python train.py --hidden_size=256 --routed_scale=2.0 --balance_loss=0.00124 --balance_bias=true --init_std_router=0.00643 --norm="rmsnorm" --optimizer="adamw" --dataset="wikipedia_en"
Below are experts of layer 2 (counted from 0) of a mixture-of-experts language model. Rows are named router (the router's row for the expert), down (a neuron's output weights, with its number) and show model dimensions 0-255. Each number is 128 + 32 x the weight over its row's rms, rounded and kept within 0 to 255. Numbers have three digits each.
After each expert's rows: a language model's description of what the expert responds to. This comes from a sample of Wikipedia text that the model never trained on.

# expert 9
router:105146162162043059143037109113035120105119187140146178088146122185124147139136147117076188074048157162106077135159128197160079150114132113195193112180099201083149114082116120131125152156096156144140132133117119118124112161146163140142126162111134109153085153117131143151182162136108104101141122121127113171151161088138115147117146150121130145146145028187083088109148113122161142233139128138137161110176094108158108201147079149187153173134106207103136144059127088093148141148158099129168100144114132096142168191085126102120122124154147121110089119110144127169099143073164120152020149151167081130110128160139130118131091169137165139127142143123125142132155136113096180103141111165111135144104119124129129143136134141187137102147128117104124105109128123173091127135123125
down0:105129122159163117142036142134121157140109175107161105104166095161151115089187100182177104137142080119183067127106104102129129116133158093109134092071058106097105108125152097122091083123122142120104141115127127129132148117157134153124046128118184134137119122115130166075127134124137148112153144097120187125116162131128143104103164099092110138118153141105115133125128074143093139165124113160155191053069062132067137123050178137138102168138157202119109125113085172110104080119144122133143131132165130171125144171184143135187119136179066159161130137126204131102121083172164087202105074119151156146160151158122152117129134153148188151104176132136100130079146113110126152142111112111186174092215204128121111132173104149160106126116183050103060135149084148077095088126155124
down1:174116147163160211084126169045167063113062139117048147128188176107075134172088104127074104171155143167127122114157173090160140132185117135153078132092128114087093118075141066085132091082132121141171100107114155075116096096090105139108129101151143107175147163135101152052087140082092092098174106161112095043148112098133112117145122115092082119113086083169125176145133137153154103103130150170189148122155141159136119172121078119154129110128114149126118131129123234178084109091130101103136143116105125149132181133095092102107095162119109151116086113104095151176119113134129088141148135107113047127094132106126162160121128126093192103083128174139111086113144148078124069137144116109186122135146094147192162144145162141086143141058154174121130108104128154143105110158136150
Last word or closing piece of multi-word names and titles, such as Society, Arts, Queens, Life, and sentence-final periods before paragraph breaks.

# expert 10
router:114115133169070094170112118144073179136101141075115176075117117143115113190140060165098161038135151124114104153105101121130183146127067149152116086161121146165080159061167137098098115187158141138147137137178148127144087128110084093174107115159134114150110116130152143094147138125157069085119151118124084166117079136124151147115214152135137099088046095145113151163124114109097091135170114126114161116132130132145130174161131170142108113119133124083080110070116158187122147139175163167167157159069162133086186156110108142171116146194137027110084151052144153081124108084159122076133145146179094077092163178095095146140122115106124158148144158091085093108122123180127151142140100160103108128126104120114108087141122170170153098105171159137180154089155137153180126165097073
down0:096129104141100105138130161160153062123132101153105095099152145109143150099073187130160166145129113160092089139127096100073075132130094132165182107115118156097165069217195109091100142149097056133077140072098139131108118149121090149151100087120186147176083085149116085188173127130176102115158157164134114114118104113145127109096140116095111165236177057155113137118140101110087181094114115113165065154093115073148084120108136150086132150114093163110169101129092134141125144147118139140148140142186186115125130119201087115098097151141116130108164117123092126188157176118107081127163084126159124102099165079104150115138125111072092174134179117079086151136103122110155114170058100130123072152140063096096080128103172145111160155076119111074143158129113161153133088167129147
down1:155096130098092104109151094122136183136120111081123179112111139133164094089071186119072092112146106096117106092166100111117135087085089161092081138117083180086154186137136095177105145087184114131090103100074181189162094090144171100090098121132095088129162103167108163084200149140095097146128178077146143123154153136074141120168141098107138146131139105081156059161149088204134160169150113100146200114119173145110118211155153140079163113103138074133102102179149074142164173147149099144155105138152194137159158080105131113157108134098121133149094135066086106059160136132122156108133136097143156135117109185141134118154093152099156156085132121167150101111152163142187159152139150118188171100107061186107104121154139110108165108151170148145122151124111106056149118165111095
The articles "a", "an", "A", plus word-final "a"/"an" pieces and symbols in measurement data, e.g. "%", "°", "′", "sq", "Elevation".

# expert 6
router:088144137126079109121108124177078093164084137060109108133127068142160140176172080154118161078113111120120076160115108133118144089160150113125172134178081191124135147114138113120114168150140162178123159151155136085161118073154065181136139089163125123175115189127088136114161114103154070091154121102135106167140111172114114122150141132123089099142098054197099121087120097083140124125164116119122159125103121139153185176149108175179140126152063147122105170133126154187106132133153178182150093101100113147117131171123106127177132105153156088167101158141169163137101118057120128135093159127223083092113163088093115161136080114155134172171102101104074064150114078134059146134142164126080192130087146094156159155108173098179175114118128162069113135101158118187117174085115134
down0:117177113138098074113063107187069228105152100141118107056155116122069115064161070069112155111171108134142096106163129112156115127110099084094143116114185095176165076121166161157124107149110157134091156119108122091118148171126154128112136127121094117053104116156162155111073178152117107133171140076139161137160162148094104124111179129138179156157101151108110130187122116172079153081114145080152159113111109114061097159119098170116161139127113155091094069145113105188182100135168073089121149109172120150133118171134123140115130120221097109056103222092118116085130131109172107126114135201080144152101102138119130081152085126133133158066113131147113112109137141122118127151104139133057062105111102156143115126130092146138139142094116166132157207161104108119104094124103147
down1:151060093160116078141146126094162107101146145110095121116173122148092143090100103147168137123138149142153087127159219115136152127104164130128100122161136212157184108106066104108089166131181106155090135080136163183184109101145139099082103087125109156118176115143165173115113044133061111063169165160111134100119159062156127188154136128125119173108109175140101151136145157080128163128193089162121163144115113160150100145153133113134170096129163082125187142117088118144147120131130080119142092150145107141164116136095120104192151155186099143091122086150165140156121117130147152094154166151109137099154126122127072122166155125104151093121144141108114158177139149165089076121151151066165193133180086065075116164087197130188140214093115097105165162161126150097102139145153178
Given names like John, William, Robert, the period after a middle initial (Thomas H. Brewer), and name pieces in tables and infoboxes.

# expert 0
router:167106137155085110141097122204079118138114184070107170133132142151160111171153138117061139143150161089112050122111147116151181121150051131144172115174103168107096127096081117118111201166122124165148128177120162131089174109151083150152142101133135114166133175134082136136121099157142046091107154092156095184168107181122149106116132195125173137130085070150121143117094071106126109210155129130139166098129093083171161143131099114138118132166079143100099182127118132131067182135114164124118093138089163165110131163125142160185097104138118095178128128097183142104102100093141139115070101119166121124160102146052115192072152129178167110112135126116098109101204145112076163147124141149116170101122161127091141124131172143163166132128163184111103194085085095166122147067117122
down2:184099170099172115161085172083163149145141117066110084160162166079128123162154160098161126116106135138124130127163154125098146141105084116114130083163115177125105217165130100102181150217144161084156092131163106140118131066093126188103095133115128160083087128157150143169090152102077139166095208136113106134155175151057120052147105087109129090100102113152133130147127140154099119106090116138162096139074087128125142170102126122138169085131169186123120114067126107132070071150115091139187134117090073089097131199094099155130154164062178131107141106116105153162114076115102094070089150120094117114142149146138114116164120144121084126149099159118142102106135154081135069114084103135147124188140141134150179153087172196119088103136099117124161066140115130132070147163188131
down3:165105110141163145136088123146154129124125057197140095128135111188169170142085152146138112079133095164125149120109121182149155174143114110146135067147156089098058116089075109084116100072088073107079208108116138173107088152132147111126146075085148090121093110060129184112176115154090114102094141159153139101088077147167164163168138141136097166098184113137116146089093090122147125152111084122176161137101122091121131058078136147108108114084110153170138122084102121160170140112133149082110145197085156186181095126113107143127169096139129143107184098092158159087091116186147149176162144173110106103135113098115187108142100129114085176095126084107166182136075172100108113087143083144076166151149158111136113132111126128120096050104103123098122097206109106145090126091172145
Tokens right after years or dates, mostly "to", en dashes, colons and digits in date ranges, plus "==" section-heading marks, e.g. "1910 to", "(1917 – 1981)", "Career ==".

# expert 12
router:108124175199091130176103098151042134162111147073118182160075118117117091167190074116083222070103111118138144194082137077148139097129104087137157125165105178145104137130157117138117157101149147133159125124135100119151141066093085121146083079181129115096080181097101126144154117115177137102113067151095088139130093160115128133126186126132095108157100068164144076130112111056186089148145116151123145123179109151165129181157111129161105134100073095151086171112135156114112130128128164151131107138111117120103109117130118155166124103139110104128078120112138152173101097073173122112050135116158076068094116109156130103118102184184147138118166122129100091080131159139073210166133079139126145110103088066153119152113209132131184099144138138067134150106156109138154158088131104
down0:155120111121107115073106150121143096127118064130255154079183120181126125124110048147145108104138121140137114161115109113120084145073165095104127097103154084144101118116102134147120153164085132155151160130085089114131127141133143123085115173098137157113088112089141102136138182153110134053116184084174146145094101126073139155117099053111211141178207142146135160141149119139054151089108131135152095086201150147127147058130143171149145090153155146093091151165087149160199125121164106098165099082121139120114112113173110089105178122140156172136139133157086185113180170088145125143093138178091144173132094114143123124123140158082095097075102173142114167098166105084141064146154168137120108168082072146178146132156077154136175105134108155126175098115119094127145106093131120
down1:177117137144081151079113108081149076145123161143104103114115184120178165115135106111097099128156196208137105114149089095131094161132088106154130152097166178121130134115192151161123131159151111113095113107091171120119149161160103044152077134174121153104081100147179146131092116086148106138167132216149099074136128117147155151140124153069182112166141126167195140055159066199117091128146135061100143152099086116108126115117176099140132185175150110115121124091115115154188145059171062175116111106135106138179131162190191130147095149136117047108160164070159117127128139124134129101105134062144131128124110069132133104150098145106106112155115099145111141154152161157095138191129166109153148086144202126097148144121129136154128077155150148047120129149110122156133169172150137
Final pieces of surnames in lists and tables, like "McRitchie", "Griffith", "Bauer", and verbs after pronouns, such as "was", "had", "worked".

# expert 15
router:095185181141088109139089104161086109159145104114116147120098107139128153168128127168100161132123121124095103193156117164148117147165110126154224112179059150055101108095139122104117181124077155147157173168107080106084148096142062149190172136106172068157056160080099171082148109098124084086110157130128060155153110143110139132156164150099148137134112071138142091097085100046175121194149156147132163111182131134191138155185085130159110148125059174136107100124076137115118156128164183171139126115122115139159138188113134124147088103132142141132123135133167132147083152097174124088086138113219093098113160118106129131091115150112131140148099124138122075078183141116098186146109133187129143143110121135118141118094186099181140156131165127109139138072131091142086171102119085
down0:181179166110131145151128173112166131183148133149117145137152158119170111106112058158105076141141109145098145160114081085171123159122134105118175130148115123063107230232142108131119150116178175117109132180113154114134161165095070083104164081154095148083091168138140155157083134144106113175096152144175148104114137174077155123170134092100084156163110138113130122102115162143071109106144098134150124108152100145149130113152217156075146057101138109151150138139129104157085122098099122124099151125133083123125146111108135134148143162163110109145134180157139113162138065165089171113072096129137133101158113115033143124100158150089130103116132170096087068103100191141180135126085150120178153169168142113122180156136133058116139079194169093052086103169107118147159124090120132
down1:182105128156111091195151109128170132146132137120201089146089128133171154150159111147138122107055129186080130131078124081143138119068126119083094124085081144085109055154059114106149192126145170158115073105129134096116123114174125118134146097110142106183170087100150105134118110149107217134176106093098072166118121136114127183142100145143149090071129173175174102188109091072149082148137141130091105123151119148094113196118131160088111099135066111143137170090154099178103103141115144081196099133103142134161093120124146192113073082103116161148154038150157119120164105151091149200194108087123178176117100185139068143098104145142073126113140170139121134176187142090148143137117101081107149134115111132118095117095123135126168113123165126132105111112137073118112172120140143
Middle and later words of organization and place names, especially "of" after University, Association, State Bank, plus States, Coast, League.

# expert 8
router:109137123134124115135147077152121124158094135069111113146100138124119105154113070096065182063156121125108114164128119159179131133179117135136136103184105130061104128111143184077161131163138118180171093155103111092123125110103074135149147121182145109147086124179087108120168132108127078118074170105163103123102102162065129110137171132129169096155120126130091103121067087077166149161150121151214158102141064106158134198103123167143109117099099176156125152057120159153150173140133155174187082108103098163114169100109133163116140145180129101166128127123166172130123080064165141194056171120164120118069163119093121162109125101121100119185098130079083087126163176112069118119145116173078139131141149176122182119141158167184151089132159153128121195116106184150150109083093094
down2:127144143159100192142038105038033127178158147178145107120155128123167170157150076155146099134121128222128140164095175145106103186094097118053112134069107128105063144118077115122104069129169189158129153118143135165106109190139156122082069139131114090091125130125169159144190111150107147072141109174134144123142084082138099114097121110108138158138161102115148104103088145097092137136121137162150148136103085169144122133109142108153156135102163107147155130055126177125146139129128117142189120140143115138132147172097174144125098152153172144046206183163145126160067147200177157121104134118128121073088133132146118146171195094133131121104144188111110084103122103119158101160141095125153128121150115099105133127087065120176143114141123078132131088083173147095137086160150111
down3:083095086156131098093115131189103119112119096093146119106156118131150111141135149080059112083106030067124175160150112148147122204103103112102132143158179115098119102119157115072180152113102145080150097112150142159157168122119185110158164157087117076137115165107138133108126107214080159135076129122122146148073170092150111097104095137156160128128133172092082158144137138113127155109163095107153085127128126115124165128169138138144110094112092146114148130127077088015145125146125093093092139127123160129144157157097109119126162168109136121120094129084139144152183070074109117172105106085106163144053133108169137133153093084177137072167064078145162110146143182193090058165148148148121134089095165154141142150152152158114110147105091133194121130078046176085081147125145111
Articles, conjunctions and prepositions in running prose, such as "the", "and", "of", "by", especially "by" marking an agent ("music by obscure artists").

# expert 7
router:133142131115125117138060052172104202132109182102140083138118101170129093159159079127060148075129105112103069125159128132165105167144089080168161163173097167102098103083128165112094133210114163128171126186139116124105105088113093170204116095183108130131071128178116105162141125130114097084084150114159112196135115099125107169120158169123132112154156114182080101116143063139139114173119184131128189112136113101163147176116087146173101161104125146109145164117140142101170188161144146160190127106097175138138160174091110147160126121168141081132152096150145185148129099102102142167063169145157086130090123152075138145120137161129131128206172143090064121130149130094096160123163181164125184111165178143107181129141149101151178078124146134114141136090118166157146104093108108
down2:136203155160132178147135097159111136162082127154098130129110149144149147089154124110062171161145158110101108082087084147100199088071094152131139078129188104115183123172094129091156122191099159184133164128129136135114119105042144120113181223103144108141113167115084140171060094177190143131109161117135085111148105172083140097156131161128132139105026168141086148136078098101120099055101173155152105169084131164130117119122122184157119075150094069121145094160123146118125110130135147143112159121096124156131085121124140105147091148141120111082092130055112166097208074092099104088104104105122194129133075102165107073088107119075153149140119151120109120140108108183138092116171157133112125112110153175118116114102154138119181170142128135172139171125094119073103126123114102
down3:207113146179089133135136142103077138108150100239153148140126188127110077083069132086117124119128173129134124099111153140215119067160147104123138128118156106161154107116201112104115155110044209133195124169099134117086101220142104120149122129103122077180146146150112129134179109143044123148115133156143169159110124105117114086143074133116171100138120088104115151109105110134071060129098163146130131102228202064104170144122116107137066160129112110105085124113145138144104118070112205088140102176158121143150101112125128114091150122082103167094119123136137136144097139129159138124096104144132154123159161106107140126094131124153174108122068075113139139075177149071147152166121150134143142140127089124164159170088178142169128127109129144147189119150105136150162118148090155
Commas, periods, semicolons and closing quotes or brackets ending a clause, mostly after a word ending (-s, -ed, -ing), plus as and for.

# expert 14
router:123109173146060125169064156166045094140103147106121147132115081163110121196131093159109154104123155131152119137143106102133136103167085135159188115176091182129096124068102166139109121106119088151153169136160103107149077078130078150112132075150206127112114150070118136114166133101174116077146093116111075150117128123172147133129159199100126161125080054112139102152143129093145175105189141115094148110165081108179154165163103126176148130132103156106062120060129179150113161130115141181127157166062141158086165185127115161192126134138113100186053137077152198153119158088131147110111178129179029106142131137092151135135088101151155173116158136110085099096147108134088138154114111139132109112105114116143083144123151149116164161080130161086129114075178112160116121103125121
down0:085117132094174099065160231123134147100187130081156097121145188153103153098103131108128115154107064129146136083133109072107149144119096134052093124084199179182184110149127110130096166136062137172108116135102114123118146151097140149125124123056135112189125136122121129126105148119132159154138165077133128115150145078145148135177119090142202137155103116173117092118099055127205170111118127129114125111127099111084162117067115114098166163100103110065125156112082152104117171161154096175166089127115131158095095153157123161098120070122125135029086144134121158158194133036107137130117160094127156095111114084187118114139127116114034121187173117122152117127100125138157093107133163188138187137152169127095120150130105138093119144176132126138102118141104073138126123102156176
down1:150028136142154074152183109132110112072110095106146073116155104097155132093137168111157121180106139153101122106109153139155119141141092156123118167144147116155161159101085090125150090098093130078124094069118122119103097182088173102107142150196185166094115067084164102089160181118133123134145164066165181101146130136156141140089091144122172056181162153120158152198091082124096149072135117128117101091116157134160110155107140120120161202102170153126142156144171081161131128190132135178150139126120160094102159116147114091111108085150128097147123096157179129113153118160175142139147111122137072173084132180124033136152117140144110136098168135124094112132110181109095093132058094098157086102108108150026095110106083109151096145117152120135145095094115092130201093124071141
Inner and final syllables of rare names, places and words, e.g. "McCandless", "Epiphany", "Tammany", "-ville", "-ton", plus closing quotes and "==".

# expert 4
router:163146126133135117136052075103118188062151145107134132114095104177182055133181146114073156117089138084122098169157113115160127122158133114175176091170128167082154167108101118116125114163116145152142121110151167099116107115133072135107126045189151117119059139113132169137151087093141119071137153113158117186165092164106100128157160103170160094150108023132134131115120052120142169162121163057148116075125113133113128181087085151173070161134107168124136136076120164089130155175163168133184155109156161113140113115094155134168069123121102109128116137132135153119095078102179163139018174143126093098105122102104132150110122147201154165176152148117108161102100116101120185167111146136098153107137168086093137144101144139123174146149124179103091173152134126174127113090146135
down2:176144073103139107122112102134104089103094112134077076048168138159097163127134170117147125142111129082142087099096126134103133099153128118109113143135169075097156064126115180105104123155163134140101129091147165115215099144123125167074113159076114141160166096155106142131165159132103119069103111134123123159146110141081131106108109130114142118137124158145108071083145076142114102104140138126092181097147097118088114128098151094224119129085155109112114090137148196094086092121099076113096215101143115113168181170153120155132139203204143140146106130157097172116098129086112133186099130120165134180162132178162133126242147080139127102076137098129129095133091094127190160082131120077140149138133135133187142144132060166109170117096122118137112152078143161173120100122224098
down3:155094134156096139121102129061121122120159151139120087159124135141131144042138138126141123083123135117177135123114144142145138075088141194176104086120118130102134185180120103106132084200145151135238133108127109161127101108105108124168117100193120140153152127127096164115156044119196166117154144072135149175128144125094120148110131057159087135121134124155158113119166083049111151195180147123132131104188178141115084117124115142174136135127107127119113105126126196099198138130128069141184172125117084139108126160185179086127137176157101199108131102077076124212106135122104175125208163146134134106169120140163154122135078082135179081123082082113138101148097176089200116109115127081114145173107124137113118132090151112135151162114141164108124135111176115076087142136131101
Verbs and particles after "to", "was", "is", mainly bare infinitives and participles such as "be", "make", "become", "shown", "been", plus adverbs like "not", "ever".

# expert 1
router:105121111157048137155090092123110119181117118113128194103127162138111135213115132119109176103132108161141130119149142163141129139124073091213158128151116164147147121123165193134096136161111149155130169151143109086112095087112098128171117097159160117146067162131095081081117166135149053091082171095149099147132160130112132103100143115116109109186130069150066087136082087140134104197138152143113138112118098156139162140097126140157107179153139102136081154068141158140127174159141117144119156194096083164129135082146120194142142135190204117165125217150142229146079096099163137152074141177180117119101131132099118173125143140167100127105134115156105132085120121102107170122140198146124137122118063126123213082161159123125135114099132136078120133079186171170137103118127087
down2:134080136169085136092096164133124076224150170136103164133169087086110179097120111149169166133123100169139096096154110132111139162073080153167114145137156127147104130093175113097118139168121074144102094142107139130140104103137133154157120112112192115117130101122192124109058139130129128121142117134151132175088125104141079172093124099090135130196140070183151103098165105129074144094185107122067116116106146123140177106140148119195162178122153143097093137101148100169127109131175111099133126195100146130059112132100133079080133161165156110117127156115044112172109142111080146118120090161139120069120073106134117128164122063085079094079176143121088168107052142191117164174072141139171111157074103165120111165089103212148123141164189122128161139159122139138171138157093089
down3:125164174079134151086078163103169076132112100140126187096121170141161185096144094146132099183145122147077134158126117164150097091168104141166108159131095116147137134112134119103122120135122146126131152136110111189126142152110147110139179127100159080117117052157134084096070075116165120165112120062160134143166139085100136126098141144109154176112214111129126096126112166168187082120055102135143140111113101179115107096115101143117091191138145075153032082121094118147145095161100136125131051096139131082114146138120145165122089084105093174202160155135085077085126106135188162083100179189122166158147097065115130092165145176136100062128129138142118111169105152142127129104122187102119060097134148115099054110134109117167121132117094166166086121147158158075199128096140140
Nouns right after "the" or a determiner in running prose, such as time, area, majority, plus pipes between numbers in sports stat tables.

# expert 13
router:162136134143080117178089108104073157109128195094071124189091141148094081149123105099084151119141125140120087157168142143189158162169095109143107106208116159085109157096085157106149128139172092167174163185129136072114100146079099119133116101125159091121082177159117159132135103123135082135149123108144097125149115075127101191151196210100113103171120049122131155157086061133139108149160123140190162072197133099166092166137124151175169108140109152143076130065176109147076160136129114129183103106143118188113165161130132130143093124189077048181120139104182160106126065126156165147094152094146118072099112123077083167136124141107106164105149126105067106108149148144096162135115149128090098113151118142119140142115152169181118102129105116103146161113134118109098125061123111
down2:078162125107125136062097146071131097110098107088114180154175116105124131151122114102143162146179225108090128166136096153106077105142126097171177118095121091149159154134122099143127192121095130066160090133088093172134134152144237121152127156095085123103129154168143112162146128143078126146176108150092154183107089113176149119113088145165117113097113098122155131130110187170139162109219118142090117135079137111172138099125109071086196133073113163170142149189126097119058114113156174125092117107116166165170074151097141105188115138149133090086155145180126092176111130137173114068099090066097107127138180064094075136125156146141117162121111149152133173134106097121134127182083150155131108102099050095111118060126093120149133147085102111104100131105120154143133149127144163
down3:149132074125114120173107058113134128117139173082067037127134104149113107125153114188076145116162086145151109121098141106153137116164120150152116177152088211094123139147125151101146077142190114141146146197143102144145067116157116099153084118122131101151163101115101119117104169201111227133129099096155135127094072149106160164159117188111057206173131131139090212138108153128139170171112125142141134102102163072129104163154136156113068116151106111098117083165169149154104093133159151127183124162131099121133105175139138141077131096196097145110101117102140122158153085138115069136072121136113141154129149150171147143129103132113152195166195137120181127117180143129166121093149103120071113121088149143146089154170140135130093107140142090111157134170128067218115124097084083
Nouns, verbs and adverbs closing a phrase before a comma, period or preposition, such as later, million, shootout, him, program, was.

# expert 3
router:149151171105110103173095098137035131131109082118126133131129102174125136183155088119063130086101172138104102153129170084103131168151066069081142108107064128137097126040146138105115094139152154159166113149143130084085093103126094143177129107107116102135139128139099111127181152158129123056140179126143124100144088170137152102111160134099169144149118032195097106110064096130117157186144163184149112090116089109149134142073111147129063126093149104115088125101070147171107152164133177179126115127113151165084120098096159171135161145161119102133105130101128122115110062097095132160134145189216098159039123140121158114106105142163104118128144110131070128085142113066096107163079128131093104135136165125056138122169125150162163104098197134100114125132137169157184130084119155
down0:101073083139105148117151156094184084165130146083097142098135117110102103140164108146096122195076122103143109114103132098112060137102125083109186165183103126105141122108102083106085164149121089145103112090061141093132115141137121087103134160085085159118103129095061112156126101057176114123173144135161121073158142134159144117091152147096128165136117197129163175145149123116140067126093155086114157122107104125067079142156167141129119123204137114111105123091126083134095167099131162102155142138129130104074157161135181113128085162136077082134110137121129099130161106172130121096105181097120108115187137087141141162114136166079140151150124143096095153147151145161117177163189077159087130143098107178129095169089151128165061163118139052148036073103100165244147127164157144
down1:149148128102122085172107092163148211121087129130048118117183092138121143139143180109107129128173063151170146129115102042107074120143142154069196090149108177112114190147115106155165154133132103186096069125131166126139182112137137131112143158089130110184146156124066149126141188148094157111114113167153132127166140166139132074105110161088129109065110130141057198103112114156111094083153195099153114106145154111159085134181129089115112073126094135087115118084162152112073123162124116117110133170170175096136159176145064082160133172160189099145109129128139174103141108151116081082153177071148165148155167123133102119133114127146099131186125100163123150169141106163120181081160143096112109098155123132142095182089150109149105141081160140114115179084157085131136149172167177
Field labels and openers in infoboxes, lists and table headers, such as "(" in Location(s), Votes, Apps, See, Preceded, and "- " lines.

# expert 2
router:093106150096055097121083105165039076145128168089136177124167138119118102191138119166096206131111088151108091139159098147161157105124108098226168102166131149112115146118128147122117125202123097175167145143124159080071135084105091115172135098147159115127138133111125078140133106135138068113100161106148118180164133110116156165144118128089137100176134073166080093157127108133150114181102190112122098104101068219155189146098084144115136172119102154050080124116091125168140154134154183111145127190093126155077116109091129199160111069129132066138133174159107147124157100094181150109093159187130157107091139117106106161131152142141110108152159116118097121098095160110114179130133153118117141106103114093071171099189166128114155117101145125125159169114146169165145102107078090
down0:059113067151035138136129137146151098099074141157129081142170128201114158127139122120140180151164132102147173167181151067099136173123099120187114142123107187137116147108084114153117135099160179155112126108147101131115153103143152116080136100137136086125146121122170123121106145202130112172154108083076118139203061061076121071135077089127096146149153104113113151116127138187090150169092117132129126142210151187130108104204073146120122146118138102074100159131188146083143107195066112135186040116191150147152158103134147170141121165089187096147123123153116147090159119126081165124135115126151120131109175096081126082160100109149132097121135127111172108118135096086078138129111160147136081156129143105141108125071112139153119115146105178159124129153178110163114195105127185
down1:115129111130148135130134085166151115063087142132161073071136162154154106140149151173110136103132186143113131069160093116112140141172147143129199176139077130132145132106106134159148078137115031115143137129146075138105215131140145170117143108152106096116177123157130120135132125128133126140197124133107150138159138138193124213130149188209184117171085128148135156172161130181131105124145127140167160146093063104111135168123085084094081147175153176164103128162132138115144159131114216140167126210107134170122121160149088163059169060118096137162094127135124114082064133153143173112152132072119106122182096153107139112127170128165139136154126129149170156047144067151114102159099176146133102132139169100151091143145130107130193137120097119115165134164138136136050137130180173
Common nouns and adjectives after "his", "a", "the same", or a hyphen, plus paragraph breaks after headings, e.g. "own", "first", "three-day", "3-1".

# expert 5
router:163152107154137108195106090121121228115097126110097142089097134142149159136160091151068161091078137153116127122124154119150091114147080071151124154160117173055159135133158119163094155130136130125152116116179117099104114135126069085166138072169142079163058162107092114147125130128122099106092196152137100164113150114135151134146156162122107090116116053150089109106097118141146122115160130126161175149149129113166148167123137093125119158105145116166079083106110157145121185134149201107158165133064089138113186135078093132186129144145128097220051180128186152143087150099129134126059115158177065079115151068086131135131155085163124141163146133096037098143155101073142140097154128116143161190143136159124172104150149122140164159152144136085095158128166158147132095084075094
down0:100094149084145133147087199150149109129108115125213204156113082130128082179079126163154065165155069128106100131132090112141121149145128091128154140130132128152050120119072119092160127171072184150067118117141138147141178109074170108126129076068168090142142184147141121142168110143129112125124150148195154123087084156108104105121040130153143107134126190120141097068145118092117112083131158125132077137111066112134172103121092116109106121060128166062149135148078071077099107142149133150087139117097197112135076187134111090118126082089148119153105160126196160137158085125074139122126135134073130120141091138158129106167065155140114116108104156098163131145049112202098121180109128149158140158132114123084112170112140206117103127117131137156179122117137106124128139159114080
down1:150142132097067162101116130075090155146190113126076140144090141134151127096099182104085142144115089153175160096135126062102074093124077129112134141162126168080182143115101135127091118076171127112076142168110141170111132131106167107122192125140076136150056128103089147167144078102116132135153143133183110169160106131114125170143040140127090156130119055161125139134133069106153132138104120215140138143201136103108122155141113146120086131115087129088140129135145135117121136093069113138133132137180062134120143107101158135145122177166129174089130132143130095152095084083096149105119125109080159181144164100122102153125121122179165193104071144085102106125154154118111085076143110109131191146216151171172113189066175149156190099114190142122171093088170096119135098067126164
Conjunctions and clause starters after a comma or semicolon, such as and, but, although, which, who, plus US state and place names.

# expert 11
router:155094151099124153090119089151104134152107149146137112131097128116174138178187084066042167107137132196128085160121147127164148129123058098162167135130115149079138220106132123128100155162134107121132124124161117122099124103109129142171088080154151153133084121116108131136150083125112114084186180099146081110194154123136170150146153136092176085216128084186117063107160099121109151147122137115158133092151086096163123185083133121176099121075123102119134115128158137119114203163124118195200077122121135181105147153139138202143137162126115086131096113142207126146093086122177156161069158132204106089107117111092157146088079151172097181116142126134010106141120109119106208155078108121136108144133134115146130112122124141149125105132145120099132132100131154176119139087143147
down0:124131156111099092116127086164140142076159142168133130126148142159162113088119135138138079134155165113121180102148128155119113166157082105134146102099101117129142139146169088115173081198165168149129127098141130131099056119126107112143134146105160161142056120142123078132163123053078114094150123134136120078087109095150084191087115080203173134104038121109186217191091130180120176091085189124082086193073125182092138178138134085131126099167074121164093087137097106125157137159124205130100160093106119164154122149132102117173138113145126107105188092153113085135164150145104107169167142115132109131118113104108190100162064168138172130098106165108102091164158157165134120131157168183149135070142116146157192143088130115108139159178113107111178146167100128153140105097106100
down1:091125115103069175154238167108156109138149089069105107105076153171151128162107155091080121118133111114152132104056143079094132089149147135139125147140123152118158097143111130069098112089114102119183172120134087064169138090081128167114150153095165120172163143167142091094101143081147115081137115172073109130074119146091115222087163122124093104163039167111146150165117121101136091129134164174115136161117132146120165175175118122140163125190109144069110149122126166132085161175114167175151151109162102129130145096135071139156120165193209137106093141100127152090089105080132114102118142093150091121129174166174083202087141159114155169122134126172093068093082169128112156151145131128093147139107095100149172154190139156123108161121179134135108132104189098135144129115112111
First token of a new paragraph, line or table row, such as However, According, In, It, District, table pipes and "|---|" separators.